Weights of a small mixture-of-experts language model, trained from scratch on English Wikipedia: 546M tokens.
Below are experts of layer 10 (counted from 0) of a mixture-of-experts language model. Rows are named router (the router's row for the expert) and show model dimensions 0-191. Each number is 128 + 24 x the weight over its row's rms, rounded and kept within 0 to 255.
Before each expert's rows: "mostly gets" lists some tokens that are sent to it at least half of the time. This comes from a sample of Wikipedia text that the model never trained on.

# expert 47
mostly gets: " served", " moved", " located", " due", " went", " returned"
router [133 105 131 114  89 136  94 157 132 124 139 126 156  90 135 122 106 101 168  93 121 155 153 124 141 149 103 122 125 148  91 148 103 113 129  86 106 136 188 121 104 117 118 100 130 124 126 144 157 136 121 100 129 110 135 121 107 123  90 117 114 106 104 164 144 154 119 117 126 104 104 134  98 137  92 146 137 132 125 133 119 130  82  99 149 122 165 140 129 102 167 125 143 166 150 160 119  93  92  89 144 106 111 134 133  93 133 127 112 154 133 148 175 140 145 164 124 155 161 111 187 149 116 136 122 125 153 104 111 125 104 150 153 136  98 131 131  86 185  97 155 129 165 125 113 142 162  93 127 116 154 137 124  77 121 133 121 112 162 122 143  87 124 141  85  80 112  98 131 102  87 180 161 116 107 132 129  80 148 147 125 113 139  98 143 187 102 154 163 134 110 155]

# expert 32
mostly gets: "^{", "Track", " Mk", " Part", " bur"
router [107 122 108 113 153 104 116 133 165 107 138 116 124 139 112 103 114 116 132 111 116 152 125 124 130 133 181 196 175 117 119  94 163 117 138 168 156 168 139 125 106 122 111 115 131  92 173  88  98 102 144 141 106  96 129 126 155 149 115 146  98 120 119  89 157  88 108  97 124 126  98 115 109 141 130 135  83 143 134 131 174 118 110 183 154 151 134 148 130 134 181 112 146 139 181 114 143  80 127 132 143 109 120 106 113 113 129 169  84 120 150 141 110 147 106 131 148 118 111 142 115 126 186 149 126 142 170 158 149 149 147 134 128 149 130 180 117  97 143 104 123 165 150 138 123 119 150 101 110  95  97 111 142  87 151 156 118 121 115 153 144 132  97 109 121  82 142 122 126 107 158 158 121 139 127 142 170 100 140 140 152 134  95 177 149 167 156 148 111 146 118 158]

# expert 61
mostly gets: "′", "°", " chronology", "|---|---|\n", " Windows", "III"
router [122 163 101  91 133  95 116 136 119 155 110 125 108 104  98 141  93 120 150 187 114 171 118 111 144 161 143 148 130 108 117 127 148 111 128  96 108 156 166  95  87 150 141 130 123 131 126 137 111 135 112  93 137 145 116 145 140 122 160 138 135 132 165 113 138 127  72 149 135 135 101 142 117 100 121 159 173 112  98 117 152  76 113 155 158 142 150 148 171 133 106 144 106 164 129 168  99 138  86 131 157 145  98 143 156 148 107 110 142  96 161 133 134 104 133 105 128 151  97 155 129 165 159 109 134 119 106 154 147 169 131 137 143 117 121 124 135 160  92  95 132 144 132 174  80 133 161 135 147 121 150 118 144 161 141  91 104 125  85  79 123  87 134 154  97 126 151 103 141  70 175 140 143  96 142 156 112 124 129  81 129 135 146 174 137 122 118 114 115 148 147 109]

# expert 4
mostly gets: "|---|---|---|---|---|---|---|---|\n", " ±%", "|---|---|---|---|---|---|\n", "|---|---|---|---|---|---|---|---|---|\n", "|---|---|---|---|---|---|---|\n", "|---|---|---|\n"
router [ 97 146 147  89 108  92 140 145 149  99 114 100  95 134  93 145 111 141 114 150 110 125 141  84 143 143 140 147 155 111  93  88 163 148 141 153 149 162 150  91  86 106 136 111 114 157 164 140 125 111 172 109 101 123 139 159 145 121 160 163 107 119 133 102 124  88 128 104 145 151 163 144 151  93 111 165 117 145 113  93 127 103 104 135 146 127 147 153 168 164 103 116 150 130 145 131  98 105 120 107 148 104 115 139 118 101  93  93 107 104 144 160 153 128 150 166  91  95 103 153 148 155 138 124 171 107 138 101 163 137  92 160  98 106 153 139  92 143 122 126 150 104 153 161 124 148 147 120 157 160 153  97 160 133 135 131  89 143  66  98 153 137 106 141 104  96  98 124 113 127 137 101  87 124 135 147 150 119 139  97 104 100 100 152 107 109 145 155 110 150 122 155]

# expert 31
mostly gets: "mathrm", " February", " April", " December", "⁄", " June"
router [ 95 145 149  89 109  94 140 143 147  98 111  99  96 133  96 147 113 142 114 148 112 126 142  85 144 141 142 147 157 110  97  87 160 146 140 153 148 163 152  87  87 109 134 116 112 154 163 140 124 112 172 108 103 123 140 159 145 122 160 167 110 120 131 100 121  89 128 102 141 152 156 144 150  90 108 165 116 146 115  92 127 104 106 135 146 127 148 153 170 164 103 116 149 131 145 130 100 106 120 105 149 104 117 139 119 101  90  92 108 103 147 159 154 130 152 166  89  93 103 155 150 153 138 122 173 108 141 104 163 137  91 162  96 108 152 142  93 143 121 127 152 105 152 160 128 151 145 120 155 159 151  96 160 132 134 130  87 146  67 102 155 135 107 144 105  95  99 125 113 129 137 101  89 123 136 148 151 121 140  96 105 102  99 153 107 109 145 154 109 149 122 151]

# expert 55
mostly gets: " local", " public", " political", " small", " social", " major"
router [177  87 128 155 178  91 104  94  89 132 151 158 144 148 110 117 129 142 140 110 157 137 157 154 113 133 166 143 120 125 121 155 118 127 109 138  90 161 113 130 159 114 157 117 120 162 115 154 119 164  93 131  99 132 139 138  89  99  66 131 185 136 129 144 104 148 149 152 125 106  70  88 133 128 124 144  86 154 142 162 101 131 128 140 101 134 104 146 130 119 142  98 102 158 134 108 124 135 143 119 136 142 137 109 160 143 112 147 143 170 110 120 145 164 119 155 113 125 160 112 153 112 116 118 126 153  74 137  81 140 137 109 126 104 139 131 135 159 116 118 108  94 107 117 119 175 140  95  98  95 100 160 112  90 143  78 146 134 150 141 111 164 114 115  84 104 151 114 144 150 154 126  77 150 167 140 114 130 165 128 130 134 147  86  96 143 156 145 136 117 117 115]

# expert 12
mostly gets: " There", " there", "There", " guest", " Synonyms", " Producer"
router [ 97 150 154  85 106  99 135 143 147  98 111  99  90 138  99 137 108 141 116 144 111 129 135  84 136 139 140 140 149 115  94  89 156 148 137 153 144 162 152  84  85 110 138 109 112 157 165 142 127 112 174 114 100 119 141 158 145 119 154 160 107 122 129  98 130  85 128  98 138 147 163 143 157  89 111 165 117 144 119  89 127 103 106 133 146 123 149 158 167 161 106 111 152 133 140 133  98 107 117 105 149  99 118 137 125  96  93  94 106 109 143 158 154 124 151 165  88  91 103 155 143 149 140 126 174 114 139 102 161 133  92 158  96 106 150 139  91 138 120 132 152 105 150 166 125 149 142 119 157 162 145 104 160 132 137 133  88 146  57 101 156 138 116 142 104 100  95 122 109 129 135  99  84 123 138 143 147 120 141  98 105 100 107 149 109 112 141 154 101 147 121 151]

# expert 13
mostly gets: " Votes", " Candidate", " Apps", " FW", " DF", " MF"
router [129 128 140 108 111  93 123 162 143 117 115  87 114 140  98 135 110 155  97 160 111 119 149 109 152 123 174 155 155 117 111  93 139 154 137 162 138 154 158  90  77  84 115 105 108 147 169 122 138 124 146 111 111 121 148 166 135 119 159 147 106 140 135  80 113  77 126 113 149 151 149 145 175 118 113 158 115 154  99  93 134  97 101 111 134 130 121 143 159 176 104 122 156 136 140 135 100 137 124 118 148  99 107 162 121 128 122  83 115 113 137 152 143 117 143 177 102  92 112 143 150 152 156 148 158  99 129 100 156 123  95 182 100 103 144 133  78 129 109 120 138  98 142 156 146 145 151 115 143 162 141  86 138 120 137 138  90 140  71 102 113 147 104 149  99  92 104 132 121 149 104 110  90 113 140 145 153  95 125 107 115 113  99 149 100 112 127 149 119 144 127 181]

# expert 21
mostly gets: ".\n\n", ".\"\n\n", ").\n\n", "\".\n\n", ".\"", "\"."
router [153  99  94 157 105 141 169 145 133 117 131 142 147 162 132 112 106 103 141 146 132 177 144 108  88 108 127 147 105  87  84 149 148 123 118  97 125 113  95 136 126 106 103  94 137 127 142 108 127 171 110  99 102 135 111 133 161 161 144  93 114 146 157 120 131 181 120 143 104 123 138 149 145 131 121 166 128 138 123 166 134 112 130 139 123 149 160 105 135 164 115 148 149 117  75 101 122 120 184 153 125 133 134 158 112 106  95 157 142  72 125 145 118 118 149 124 105 126  94 109 138 145 121 134 145 129  99  82 148  96 121 138 118 150 120 134 133 134 179 123 155  66 140 103 137 119 144  89 113 133 118 108 105 158 135  99 130 174 148  80 119 127 142 176  79 127 153 142 126  94  99 107 159 129 116 144 157 195 136 111 129  83 127 106 136 135 167 143  85 147 124 141]

# expert 7
mostly gets: " British", " French", " German", " English", " against", " Australian"
router [120 163  74 187 120  94 110 132 109 114 141 106 155  97 150 119 151 125 134 130 128 127 141 121 111 114 203 122 140 153 128 143 109 128 145 118 158 118 142 118 123 152 148 100 139 133 108 203 132 139 115 146 119 110 190  90 143 116 160 137 135 139 112 112 106 120 142 138 154 129 159 154 101 143 115 135 133 147 120 148 107 118  87 118 114 126 132 124 113 155 148 118 128 101  92 135 150 175 145 115 176  78 104 150 139 135 140 125 165 142 127 140 122 147 106  95 138 100 158  83 127  98 103  80  94 156 119 159 139 162 155 128 122 146 130  99 122 124  91 122 120 116 104 105 158  97 131 129 146  90 122 114 151 148 111 135 115  85 136 164 101 108 188 146 119 172 121  96  86 119 114  96 112 103 113  73 160 139 121 126 176 146 114 149 128 120 150  97 121 102 122 138]

# expert 19
mostly gets: " two", " first", " three", " one", " four", " second"
router [109 160 153 120 124 138  92 168 126 134 120 127 128 129 124 162 110 100 146 155  91 153 130 151 132 161 116 104 100 150 144  95 134  94 160 161 119 144 133  99 158 132 121 133 141 120 122 144 108 101 114 150 156 122  94 137  77 163 148 142  99 127 138 112  82 164 139 138 158 142 142 160 128 108 147 159 132 128 104 135 161 131  79 115 104 128 124 159 107 129  98  93 126  90 128 122 103 134 160 109 139 118 137 155 171 150 127 123 110 113 139 118 148  75  75 161 134 126 100 104 120 121 104 125 137 118 108 176 158 124 173 117 106 129 118 184 151 134 143 144 134 120 134 110 152 110 132 130 109 157 176 106 154 154 164 128 162 119 155  94 113  94  61 175  97  93  68 133 160 136 126 114 108 163 109 147 154 132 138 121 160 134 123 137 176  81 118 132 130 140 145 135]

# expert 41
mostly gets: " Steve", " Brian", "athi", " Ali", " Tony", " Jonathan"
router [157 129 106 160 104 142 120 173 132 152 151 127 113 142 147 112 116 118  92 135 133 139 123 152 137  87 110 130 125 107 134 158  78 132 117 132 104 123 117 128 158 153 126 144  98 149 103 156 102 141 133 109 129 100  99 116 140 149 124 112 126 158 133 159 104 173 146 107 157 157 129 151 107 109 111 158 158 150 128 134 116 135 118 103 115 149 159  80  91 137 158 152  94  93 103 110 162 153 101 133 136 166 131 113 118 154 175 137 142 104 160 102 157 126 110 104 151 121 171 138 110 124 145 179 138 101 125 109 105 127 137 127 136 140 132 167 123 156 161 101 122 137 118 129 138 165 135 118 142  97 107 146  96  70 109  99  98 144 107 142 139 103 131 113 164 130 121 163 119 143 114 160 107 190  96 168 127 187 135 129 113 111  97 157 183 125 115 168 100  87  67 129]

# expert 11
mostly gets: "%", "}", ")", "]", "\"", " —"
router [113 135 161 118  89  84 172 114 137 153 119 108 100 111 127 147 133 129 108 155 120 145 151 111 116 109 163 132 162 113 120 127 115 150 149 146 157 136 122 100 129  92 116 140 127 112 154 136 105 104 133 155 133 140 171 173  98 124 175 128 157 150 104 104 110 117 146  92 112 150 138 107  94 126 122 141 154 159 145 135 111  67 109 111 151 141 144 126 140 149 115 135 118 126 127 136  99 135 104 172 154 129 135 163 155  95 112 107 124 164 120 143 131  85 135 171 127 117  82 143 123 164 138 151 160 144 103 112 145 170  92 157  97 155 109 115 149 120 104  99 154 135 154 141 171 111 145 139 156 128 129 124 139 141 128 145 142 149 115 103 139 153  90 127 123 113  79 113  75 143 179 118 130  94  77 110 137 141 179 129 104 111  94 126 150 140 134 194 124 177  80 140]

# expert 48
mostly gets: " R", " M", " N", "″E", " S", " PR"
router [136  92 136 104 122 106 118 122 121 144 142  69 124 119 126 134 149 123 115 161 118 139 154 133 137 116  88 140 132 140 111  98 185 155 110 135 142 108 178 153 132  94  95 191 120 155 113 128 122 134 144 116 116 123 126  82 149 179 132  79 111 139  85 108  79 131 166 103 116 133 121 111 171 102 143 119 146  93 106 155 133 130 125 103 170 166 108  66 141 157 102 153 156 167 148 112 144  92 112 115 156 104 120 138 124 129 138 147 118 156 104 129 144 154 141 155 121 123 116 133 135 123 100 113 145 118 145 145 132 135 146 134 125 145 139 108 121 176 104 144  90 118 143 107  86 152 129 107 132 132 133 167 137 136 118 117 117 116 139 119 142 168 140 147  92 141  95 115 115  78 102 147 161 139 173  63 133 137 133 125 132 126  91 147 139 110 168 154 101 106 185 157]

# expert 56
mostly gets: "\",", ",", ",\"", "),", " ,", "$,"
router [108 103 136 103 102 167 102 129 142 144 117 122 124 106 158 110  96 116  86 129 133 107 105 138 169 145 130 139 148 151 166 146 159 143 128 130 165 157 124 151 124 108 162 141 127  61 118 162 185 192 119  97 177 182 126  93 151 137 139 164 158 169  80 145  97 144 105 143 134 139 129 144 161 147 102 150 108 125 134 125 137 155 134 149 124 160 150 133 128 145 120 146  85 124 150 109 130 137 112  93 149 162 113 118 126 116 129 146 125 162 126 172 140 134 139  88  98 133  72 163 145 151 127 156 104  64 143 132 143 114 176 131 139 130 113 149 120 141 137 114 139 137  95  98 103 130 112  87 139  87 127 108 155 131  82 141 157 118 132  93 153 123 136 154 123 128 168 120 145 134 127 122 155 105  99 138 125 178 113 109 144 139 130 148 141  91 139 164 126 129 117 121]

# expert 10
mostly gets: " she", " He", " he", " It", "She", "He"
router [122 191  97 118  86 148 144 154 139  89 100 140 121 128 130 117 100 122 148 131 152 137 120  81 127 146 145 119 129  90 116 165 151 128  86 127 124 133 103 168 142 157 151  87 122 122 108 115 164 117 115 122  93 182 128 106  91 109 117  89 127 133 156 111 104  93 129 155 119 136 104 100 126  96 136 165 127 150 159 116 123 142 104 136 132 116 104 159 133 122 107 141 143  74 104  85 134 156 109 130  93 156 150 122 155 147 172 136 139 157  97 126 145 160 122 171 132 170 139 119 115 123 150 171 119 154 114 164 124 130 119 121 131 119 104  99 145 109 121 168 128 121 102 124  89  99 117 155 123 170  90 138 113 125 123  99 143  93 109 148 157 119 153 157 133 157  95 145 103 182  97  90 114 144 163  88 163 108 107  97 120 148 126 108 124 166  93 156 136 105 137 104]

# expert 27
mostly gets: "=", " ITA", " NED", " ARG", " :", "',"
router [154 122 145 155 113 148 109 102 145 120 121 153 128 145 137 145 135  75 108 113 145 101 125 149 130 130 111 124 116  97 150 150  85  78  75  81 113 112 105 184 117 166 106 165 119 108 115 128  99 135 106 128 114 148 159  89 122 136 144 104 137 137 152 144 113 140 149 122 145 133 156 114 160 172 176 118 127  77 166 177 105 160 148 134 107  99 116 129 112 116 157 124 141 110 100 121 105 139 127 148  88 159 161  91 181 124 145 119 148  94 148 139  91 146 116 121 141 137 142 120 123 137 140 116  98  93 121 146 138 129 152  85 145 174 107 123 150 130 102 139  93 142 124 137 111  95 145 116 111  85 105 165 136 118 149 164 105 147 135 149 116 176 161 119 182 134 126 128 110 136 105 141 166 142  85  94 110 144 159 130 164 125 151 166  90 138 119 123 116 139  93 125]

# expert 40
mostly gets: " Phylum", " footballer", " Density", " actress", " story", " Actor"
router [ 98 143 150  91 107  93 141 145 149  96 113  99  95 133  95 144 110 141 114 148 111 128 141  87 143 142 141 150 153 110  94  87 168 150 139 154 148 160 150  89  86 108 134 110 113 157 162 138 124 112 173 110 100 123 140 158 146 120 162 174 110 118 133 100 124  91 125 103 145 147 165 145 154  89 108 167 115 142 115  93 129 104 107 133 146 128 148 155 165 164 106 117 148 130 145 128 101 106 123 106 149 101 116 139 118 100  93  94 108 105 143 159 153 130 150 165  89  94 103 155 148 151 136 122 172 108 141 101 161 136  91 158  98 106 152 140  94 143 121 127 150 105 151 162 126 150 144 119 159 159 152  97 161 133 136 128  89 144  61 100 155 134 106 140 105  98 100 122 113 128 134 104  88 125 134 150 149 120 140  98 106 102 101 152 108 111 146 153 108 149 119 152]

# expert 28
mostly gets: " Cup", " Award", " Championship", " League", " election", " medal"
router [118 117 110 142 164  86 101 136 147  98 147 110 106 130 101 140 105 142  79 141  81 171 120 126 152 129 166 138 160 153 124 142 109 126 193 140 126 102 143  94 102 149 117 116 159 149 143 123 143 108 107 101 160 115  95 162 121 131 109 124  89  89 144 122 159  97 144 128 107 110 120 161 117 104 145  76 123 105 165 154 100 137 102 137 103  80 151 124 172 145 100 111 133 167 131 127  94 129 164 161 169 142 158 168  99 112 133 106 130 145  99 130 114 125 132 146 126 115 145 138 151 138 161 155 111 112 118 123 113 147 120 129 120 106 148 125 111 164 129 105 116 159 114 101 135 136 136  64 156 118 159 136 108 132 132 120 164  95 121 136 116 159 155 122 122  84 137 196  69 157 128 158 142 128 154 146 117 133 162  93 113 109 113 104 130 135 160 119 156 114  97 131]

# expert 33
mostly gets: " providing", " whose", " These", " provide", " Its", " Despite"
router [167 133 152 133 168 127 130 119  96 141 137 146 187 134 165 122 131 115 174 116 124 103 109 127 116 112 128 123 116 109 177 149  55 107 101 103 127  90 116 166 128 102 127 123 135 109 101 162 124 136 101 154 129 107 121  97 116 153 101 155 135 108 127 134 117 154 155 137  99 107 115 105 129 178 138 161 145 157 104 114 110 138 117 163 112 113 105 111 120 121 123 129 146 115 124 131 156 151 128 140 108 161 114 120 153 140 117 146 148 151 140 165 112 114 115 153  98 151 131 111 109  83 116 161 128 179  96 132 115 131 139 101 128 115 113 126 157 132 115 167 118 158 114 136 144  94 113 122  89 116 121 112 115 142 116 185 171  70 126 124 112 154  74  99 110 144 141 105 133 112 163 143  92 144 147  80 108 161 110 172 119 164 161  70 127 158 144 105 126 105 138  77]

# expert 37
mostly gets: " (", " \"", " '", "(", " [", " |\n"
router [101 138  88  83 159 151 115 100 133 134 108 109 165 122 118 144 117 142 125 143 144 127 117 141 124 149 139  99 111 137 140 156 151 122 181 135  93 157 128 105 115 128 106 118 130  91 108 100 121 141 114 111 101 160 149 145 179 129 102 130 139 148 119 111 133 142 128 137 110 118 112 144  90 152 125  85 128 130 132  55 134  91 127 133 115 154 136 112  65 129 143 124 192 180 105 131 169  94 141  97 111 149 118 129 144 166 136  98 139 123 136  70 124 125 159 116 131  60 102 147 139 141  97 108 133 132 117 113 177 119 115 121 143 127 156 120 136 144 123 141 125 153 155 120 114  77 156 141 152 152 134 158 161 144 142 167 117 104 144 140 113 140 161 113 150 113 113  79 114 108 117 125 118 113  85 126 124 118 136 115  87  78 118 169 177 133 136 164 127 163 160 129]

# expert 0
mostly gets: " b", " t", " c", " st", " d", " p"
router [143 145 158 138 127 168 136 171 142 144 129  88 111 108 146 139 127 149 104 161 124  94 130 154 156 108 152 115 150 164 149 105 142 112 120 131 138 160 117 161 109 149 159  97 115 112 118 136 114 118 139 100 144  92 121 147 142 152 134 128 100 139 129 160 114 119  88 141 139  89 136 136 129 155 103 124 110 135  80 182 157 107 151 147  99 164 179 105 157 123 108 154  92  96 117 148 142 164 157 128 139 126 107 171 100  92 128  95 110 155 150 138 127 147 128 101 120 102  96 146 128 144 113 123 139 188 151  99 121 122  74 112 118 113 160 148 108 139 123 106 158 156 176 150 142 111  98 135 135 127 104  90 142 147 177 120 115 158 120 148 129 146 104 143 147  62  94 104 147  78 127  79 146 109 117 154 149 127 126 160  88 141 156 131 145 121 138 130 142 106  80 128]

# expert 30
mostly gets: "^{(", "°", " .", " (−", " mis"
router [136  97 132 186 104 144 122 122  90 150 149 135 123 125 127 146 168 109 119 120 122 134 161 114 144 132 160 144 134 133  93 149 110 125 150 128 104 107 146 105 164 112 143 141 117 126 137  92 120  90 153 122 132 131 162 107 157 103 147 106 117 147  94 127  98 151 124 119 198 127 102 124  87 117 143 146 139  93 101 137 112 129 158 128 134  98 110 123 115 118 133 148 145 145 146 119 150 138 157 113 180 116 185 161 109 104 142 158 109 136 103  88 105 166 127  70 159 106 140 102 103 114 122 133 120 167 125 105 121 133 142 117 128 134 113 141 114 132 139  84  92 101 113  96 162 137 107 153 137 127 157 135 168 195  93 161 139 154 135 108 152 162 210 129 182 133 155 129 137  83 148 150 165 103 122 152 143 149 120 146 130 128 120 113 119 114  96  93 121 133 105 151]

# expert 53
mostly gets: " using", " making", " wrote", " provide", " make", " because"
router [148 116 130 154 142 116 131 101 128 143 124 117 149  98 114 107 148 137 132 156 157 156  75 100 117 119 141 148 147 156 112 109 137 133 159 124  94 118 128 119 127 141  91  89 106 106 109 150 108 142  97 138 119 103  93 104 118 126 107 124  91 115 158 175  99 129 109 118 154 152 115 142 168 152 160 113 142 142 144 119  89 142 143 111 142 165 123 147 111 135 102 108 134 120 131 164 140 159 135 133 133 145 133 187 127 170 138 123 150 105 117 119 144 113 138 143 117 131 197 153 111 125 126 106 103 150 154 113 141 146 176 106  87 166 150 127 143 174  93 119 149 177 117 109 147  84 136 172 152 104  89 158 143 124  99 122 154  90 156 113  92 160 108 131 125 130 101 171 154 120 136 152 140  75 105 163 127 131  89 181  80 136 124 134  69 123 145 123 105 129 106 138]

# expert 35
mostly gets: " song", " village", " site", " idea", " house", " story"
router [156  89 125 140 136 127 147 112 124 134  99  92 154 123 155 135 113 143 102 125 127 148 113 121 124 135 157 137 110 138 152 165 122 116 101 107 152 127 139 130 140 130 110  99 133 130 122  80 133 120 129 112 184 156 113 116  63 104 108 116 106 125 135 106 141 148  92 119 137 109  78 135  96 124 137  96 110 150 106 130  84 134 167 109 154 175 131 106 120 100 159  85 114 148 139 100 125 124 131 115 139 131 138  99 106 122 137 129 162 137  96  94  93 115  78 107 113 138 196 120 152 107 136 129 137 121 113 148  77 146 130  76 144 115 112 100 112 122  95 116 105 156 112 154 112 150  88 113 125 130 139 135 132 159 144  96 193  87 177 129 117 106  92 157 160 157 153 120 154 154 111 119 133 119 158 109 119 102 104 154 112 140 145  94 123 120 101 188  84 115 164 106]

# expert 5
mostly gets: " able", " educ", " maintain", " suggest", "An", " due"
router [ 95 146 148  88 106  93 139 145 149  98 113 100  96 131  91 149 115 141 114 149 111 126 144  82 143 142 139 145 156 108  91  88 161 146 139 155 147 162 148  88  85 104 137 113 114 156 163 138 124 113 172 111  99 123 139 157 143 123 162 167 111 120 129  98 124  88 126 105 142 149 158 142 153  93 114 164 116 146 115  89 127 104 105 134 148 128 146 153 168 161 104 115 150 132 145 132  97 106 119 108 149 103 116 138 117 103  94  93 108 108 143 159 152 129 151 165  90  93  99 156 149 153 138 125 171 106 142 104 163 140  89 159  95 106 153 140  89 142 119 127 151 106 149 158 124 150 145 120 157 160 153  92 157 130 134 131  91 144  67  98 153 134 108 142 104  98 100 124 113 129 134 102  87 125 137 147 151 120 140  98 103 102  99 153 108 109 148 155 112 149 122 153]

# expert 58
mostly gets: " the", " entire", "The", " annual", " its", " consecutive"
router [162 126 118 157 149 174 106 162 133 135 150 159 122 107 136 116 102 149 129 132 143 122 135 153 144 119 137 154  56 129 141 155 150 125 129  94 107  98 105 162 153 167 148 175 137 120 104 148 118 127 114 121 129 152 129  80 112 170 123 138 160 156 109 145 127 144 155 157 113 124 130 126 105 165 138 145  76  93 165 189 122 136 114  91 155 162 101  80 118 137 105 125 177 137 163 169 158 119  95 138 110 120 107 129 108 154 147 122 123 139 135 114 132 149 135 151 188 123  99 101 114 136  84 180  99 156 132 104 101 115 100 125 132 126 105 133 170 131 112 113 136 110 144 141 120 124 143 124 108 130 146 149 112 108 157 149 170 128 149 136 153 121 174 154 131 142 134 142 123 163 112 171  99 138 101 146  75 156 118 159 127 127 132 116 122 188 132 121 117 148 138 101]

# expert 26
mostly gets: " Kh", " Sig", " Bre", " Aw", " Kum"
router [105 143 142 127 112 126 115  84 131 134 126 146 125 148 130  87 149 120 142  89 153 108 142  96 117 141 141 122 120 110 158 129 158  94 150 162 118 130  87 116  94 125  93 157 150 118 102  73 137 130 143 153  96 132 135 102 143  86 136  47 128 112 127 114 142 127 153 116 112 120  62 114 136 113 149  97 163 133 120 156 154 151 147 116  93 118 124 154 131  85 136 150 136  96 115 144 114 121 120 123 111 120 177 116 146 132 125 111 128 154 130 131 139 146  97 121 186 144 168 142 150 106  93  70 123 118 107 159 138 114 154 113 126 124 115 130 120  80 123 224 136 113 107 135 121 134 111 127 129 128  95 120 140  98 139 110 121 119  84 143 156 134 167 121 171 120 122 121 131 157 112 110 130 126 121  87 125 166 155  95 132 153 157  76 105 116 103 129 134  81 143 112]

# expert 14
mostly gets: " Film", " Society", " Museum", " Records", " Science", " Committee"
router [146 121 110 142 121 108 111 124 112 143 113 167 137 154 136 143 154 145  86 134 181 124  93 142 137 117 128 157 123 168 124 138 118 139 123  70 137 119 140 116 135 153 131  94 137  94 120  76 169 154 143 157 151 164 129 155  92  99  59 121 114 141 170  91 175 148 112 128 143 109 116 105 152 133 143 118 147 155 152 138 118 163 176 119  89 122 124 159 103 113 118 114  73 122  92  91 129 122  90 133 148 164 139 119 122 143 140 125  99 110 127 125 147 117 109 124 123 149 108 144 153 110 144 142 111 136 131 112  80 126 124 123 148 125 152 128 144 116 114 130 109 156 111  90 156 155 121 134 134 108 112 153 146 118 139  68 114 172 180 166 122 134 123 127 109 144 180 166 113 144 121 113 141  90  89 112 105  78 131 124 101 140 166 123 104 162 102 176 130 157 129 104]

# expert 23
mostly gets: " and", " but", " or", " &", " has", " have"
router [116 152 126 143 124 110 164  89 117 159 152  83 105 159 121 121 118 114 132 164 106 132 179 139 104 117 110 128 138 110 102 104  99  96 108 122 145 110  88 166 137 136 139 120  92 108 120 115 121 109 136 127  83 138 125 124  98 109 119 170  51 110 104 129  91  94 159 116 137 105 108 149 119 138 161 126 127 110 117 140 112 111 143 154 122  75  96 143 120 143 145 125 114 120 158 170 110  88 170 151 130 142 127 158 115 100 162 135 136 131 124 193 167 145 160  95  95 144 131 156 137 145 149 143 133 142 108 133 127 145 121 140 129 107 165 131  97  99 179 100 158 120 140  82 112 168 116 167 141 102 125 168 130 124  95 163 143 123 142 152 111 152 115 129 144 127 110 131 122 122 150 127 141 137 130  97 169  74 107 114  83 117 154 109 122 119 130 140 131 146 189 162]

# expert 62
mostly gets: ")\n", "\n", ".\n", "\"\n", ";\n", "'\n"
router [ 83 117 152 138 119 134 193 139 144  85 118 106 114  93 116 139 127 170 120 139 181 142 125 110 131 151 148 129 143 122 117  90 121 165 154 143 150 148 113 113 113  99 169 131  94 199 136 149 104  86 152 125 154 146 155 151 180  99 115 129 129 132 103 133 118 102 112 110 148 140 149 152 153 104 126 147 101 103  90 116 106 115 123 141 139 131 130 136 145 146 130  65 111 147 154 149  99  90 108 135 111  98 126 131 112 144 144  99 156 140 153 174 133 113 147 130 116 157  68 144 144 141 151  84 158 145 119 142 158 143 153 112  83 111  90 143 102 117  94 112 114 162 147  98 110 127 141 126 172 113 160  87 148 138 152  99 109 150 103 111 124 147  94 106 102 106 104 115 146 153 117 129  88 142 139 159 111 111 108 153 111 105 103 145 125 140 144 174 126 108 131 152]

# expert 42
mostly gets: "kov", "ič", "mann", "č", "sch", "cz"
router [117 171 112 139 142 113 118 136 103 123 149 189 139 111 135 126 149 142 132 149 113 162 197 155 140 149 106 172 153 158 121 164 156 101 104 156 149  83 140 150 122 148  98 131 105 132 154 150 122 105  75 163 191 147 141  95 139  74 143 119 106 152 102 133 106 126 104 129 123 110 140 157 128 160 114 124 102 128 151 136 153 131 151 102 148 171 161 134 112  96 117 139 100 122 116 169 143 102 141 139 124 112 130 156 154 111  83 136 150 154  81 149 136 108 131  77 160 117 160 116 127 135 134 106 143 129 134 149 149 114 144 139 137 156 127 108 168 148 142  90 171  94 112 115  93 143 144 140 108 132 135 122 140 125 101 123 100 145 157 142 138  70 149 117 131 110 115 168 122 154  83 165 109 141 124 120 131 121 124 150 179 104 125 101 173 116 105  95 125 133 148 121]

# expert 51
mostly gets: " Ar", " Har", " Sal", " Bur", " San", " Mor"
router [113  98 126 128 137 124 114 130 114 134 112 103 135 120 120 140  90 122 115 124 158 168 118 123  99 128 142  92  93 154  97 184 107 136 159 108 142 116 136 148 140  81 135 154 188 133 115 155  92 119 131 154  89 171 155 131 159 113 151 115 110 148 107 141 126 131 118 143 119 120 111 125  81  94 132  70 124 135 157 137 130 126 157 158 134 129 111 155 131 117 139 156 151 133 188 138 134 172 177 155  80 110 112 132 108 135 113 138 143 148 146 106 112 135 126 154 163 163 113  92 164  96 105 104 111  95 158  99  82  97 175 122 146 137  97 123 133 103 145 110 102 126 131 124 108 108 174 136 117 112 102 135 131  91 110 125 128  99 168 133 117 138 173 122 170 129 125 141 135 140 110 128 159 163 152 131  81 138 136 131 131 134 123 139  78  77  73 143 133 161 106 149]